config = dict(
    num_hidden_layers=10,
    hidden_size=320,
    n_experts=64,
    experts_per_token=4,
    d_expert=64,
    d_shared_expert=0,
    hidden_act='squared_relu',
    moe_layers=[2, 3, 4, 5, 6, 7, 8, 9],
    router_score='sigmoid',
    normalize_top_k=False,
    routed_scale=1.0,
    balance_loss=0.0101,
    balance_bias=False,
    router_bias=True,
    n_groups=4,
    groups_per_token=1,
    init_std_router=0.0193,
    lr_router=0.00044,
    vocab_size=8192,
    norm='rmsnorm',
    norm_eps=1e-05,
    tie_word_embeddings=False,
    optimizer='soap_variant',
    learning_rate=0.00298,
    beta1=0.95,
    beta2=0.99,
    max_grad_norm=2.0,
    batch_tokens=[32768, 65536, 131072],
    max_seq_len=256,
    train_tokens=312700000,
    max_steps=4348,
    dataset='wikipedia_en',
)
Below are experts of layer 3 (counted from 0) of a mixture-of-experts language model. Rows are named up (a neuron's input weights, with its number) and show model dimensions 240-319. Each number is 500 + 40 x the weight over its row's rms, rounded and kept within 0 to 999. Numbers have three digits each.
Before each expert's rows: a language model's description of what the expert responds to; "gets" lists some tokens that make up at least twice as much of what it gets as of all text. This comes from a sample of Wikipedia text that the model never trained on. Tokens count by the router's weight.

# expert 53
What it handles: Name syllables after initial. Second syllables right after a capital letter in names, such as S'an' Francisco, Sub-S'ah'ara, J'os'é, plus short words like he, d, del.
gets: " D", ".", " d", "ar", " J", " N"
up0:478525458548509508530533471517499565548435528425481479497493512498441499451485517478490514479535502458482554471434506564548535483505532531521491572495584553425548555431439529522523477586474481557466550541477500480573485564529484513525528482

# expert 9
What it handles: Determiners and possessives. Articles and possessive determiners starting a noun phrase, mostly after prepositions like of, in, with, such as the, a, his, 's.
gets: " the", " a", " The", "'s", "The", " his"
up0:522529458559479461463487531479542539487519469555524433438498493453398475494488491564547478486510489435571516491420598510418515552538473572495496510558507519504476508475480580498468531460492481506587498483472509492519495490520528496550506555

# expert 8
What it handles: Determiners after prepositions. Articles and possessives, mostly "the", after of/in/to, especially in census and demographic prose, such as "population of the village".
gets: " the", " The", "'s", " a", "The", " his"
up0:505478454460498529452487555524521496525492523531492551428573473508518446483441541535536453548462521480439521558498545534473510475493408463481513493507553552548603489478471427637581476516505466471506522484510460531515511568491465476467483479

# expert 63
What it handles: Word-piece after prefix. Second piece following an opening letter or prefix such as p, P or ex, e.g. ent in pentose, Pentecost, ter in exterior; also per, due, and.
gets: "ent", "el", " per", " and", " D", "er"
up0:512415517519493463531500584504482476531543466514432464507510461550434559496499579510522483500484490435494407456516556551511502495507545488537464520502494529474467528459523422442536459498554486539459541525479536496470487550503585528556461426

# expert 6
What it handles: Articles in sports articles. The word "the"/"The" and nearby verbs like was, became in sports season and club articles, e.g. "The 1997", "led the team".
gets: " the", " The", "The", " was", " it", " It"
up0:463482494520463466520520523545446552461504511460521526429487507528439522487523494423522460466433527501479531527443612501537506539490530518463537553483517490536512539474507456547514444473525481518495526481565539408500530511462499454503477579

# expert 58
What it handles: Years and after-H/G pieces. Year digits 19 and 20, closing quote-punctuation, and word pieces after h or g, as in G-en-us, H-er-itage, h-iat-us.
gets: "20", "19", "en", "S", "–", "\""
up0:557431493415485488434548532384518456512491542503453556508529472477545476492545498417507492490507489468499480536465490466451452464510528537544487480451516550505484515448544539498501543501550539449446516498521478547510435543462498429535528438

# expert 11
What it handles: Clause links, apostrophes. Conjunctions, auxiliaries and punctuation joining clauses, such as while, would, is, commas, table row ends, plus apostrophes inside Arabic names like Sa'id.
gets: " |\n", "'", " and", "'s", " is", " while"
up0:445558502473493457506542510490500514432529568560521512518471543438530484505456532602557459473589502548541459480536467553542504601510466525511468468524499440447445566517508565527496519461500454456460497533510525575454494480499497489478490504

# expert 46
What it handles: Spaces before numbers. Bare spaces before numbers in scores and tables, plus mid-word pieces like pen-alt-ies, ant-agon-ist, and See also headings.
gets: " ", "on", "et", "ant", "00", "ber"
up0:592494548478474525508537547490461524511513580419540479503506464510527490533477491488492589485531544537505439535484530473465502531508503567451559523512513421465439518435490507459529448538578533520552490532498479483525461460482428495469493532

# expert 60
What it handles: Pieces after initial T, years. Name pieces after initial T (T-ari-q, T-akh-t), year prefixes like 19 in lists, sentence periods, commas in name lists.
gets: ".", "19", ")", " and", "ot", "t"
up0:463529483496520479456472497534520471512486511561477508548567482564498577554500569510522474520487471472475530458441548525440463466544568478548443472546571497457461494568513513484492453488489439493441495487474477539458554499490465536496528532

# expert 18
What it handles: Mid-word fragments, short words. Short inner word pieces like is, as, us, an within names and words (Und-is-closed, Ka-is-ar), plus table pipes and standalone "is".
gets: "is", "as", "us", "a", "ia", "um"
up0:503554478492465474487543457481495465510532439486530489583498481481398544501513582510489529459519474520516483499538441467491475557469462489464509478517507520543532387455546471466447450497497551497539511447560490468515556561549466527420548520

# expert 61
What it handles: Pieces after P, T. Word pieces right after P, p or T, mainly ot as in Pot-amosiren, Spot-ify, Pot-emkin; also closing brackets and periods in tables.
gets: "ot", ".", " \"", " and", "t", "19"
up0:540487600495513450441485443446508504464545541459492463492505544450493534477517565538542497501523531474543543557498558528607422557478478459496495520484511531592456563496431541511550463486530533461501523452528440534522501505454497470535481511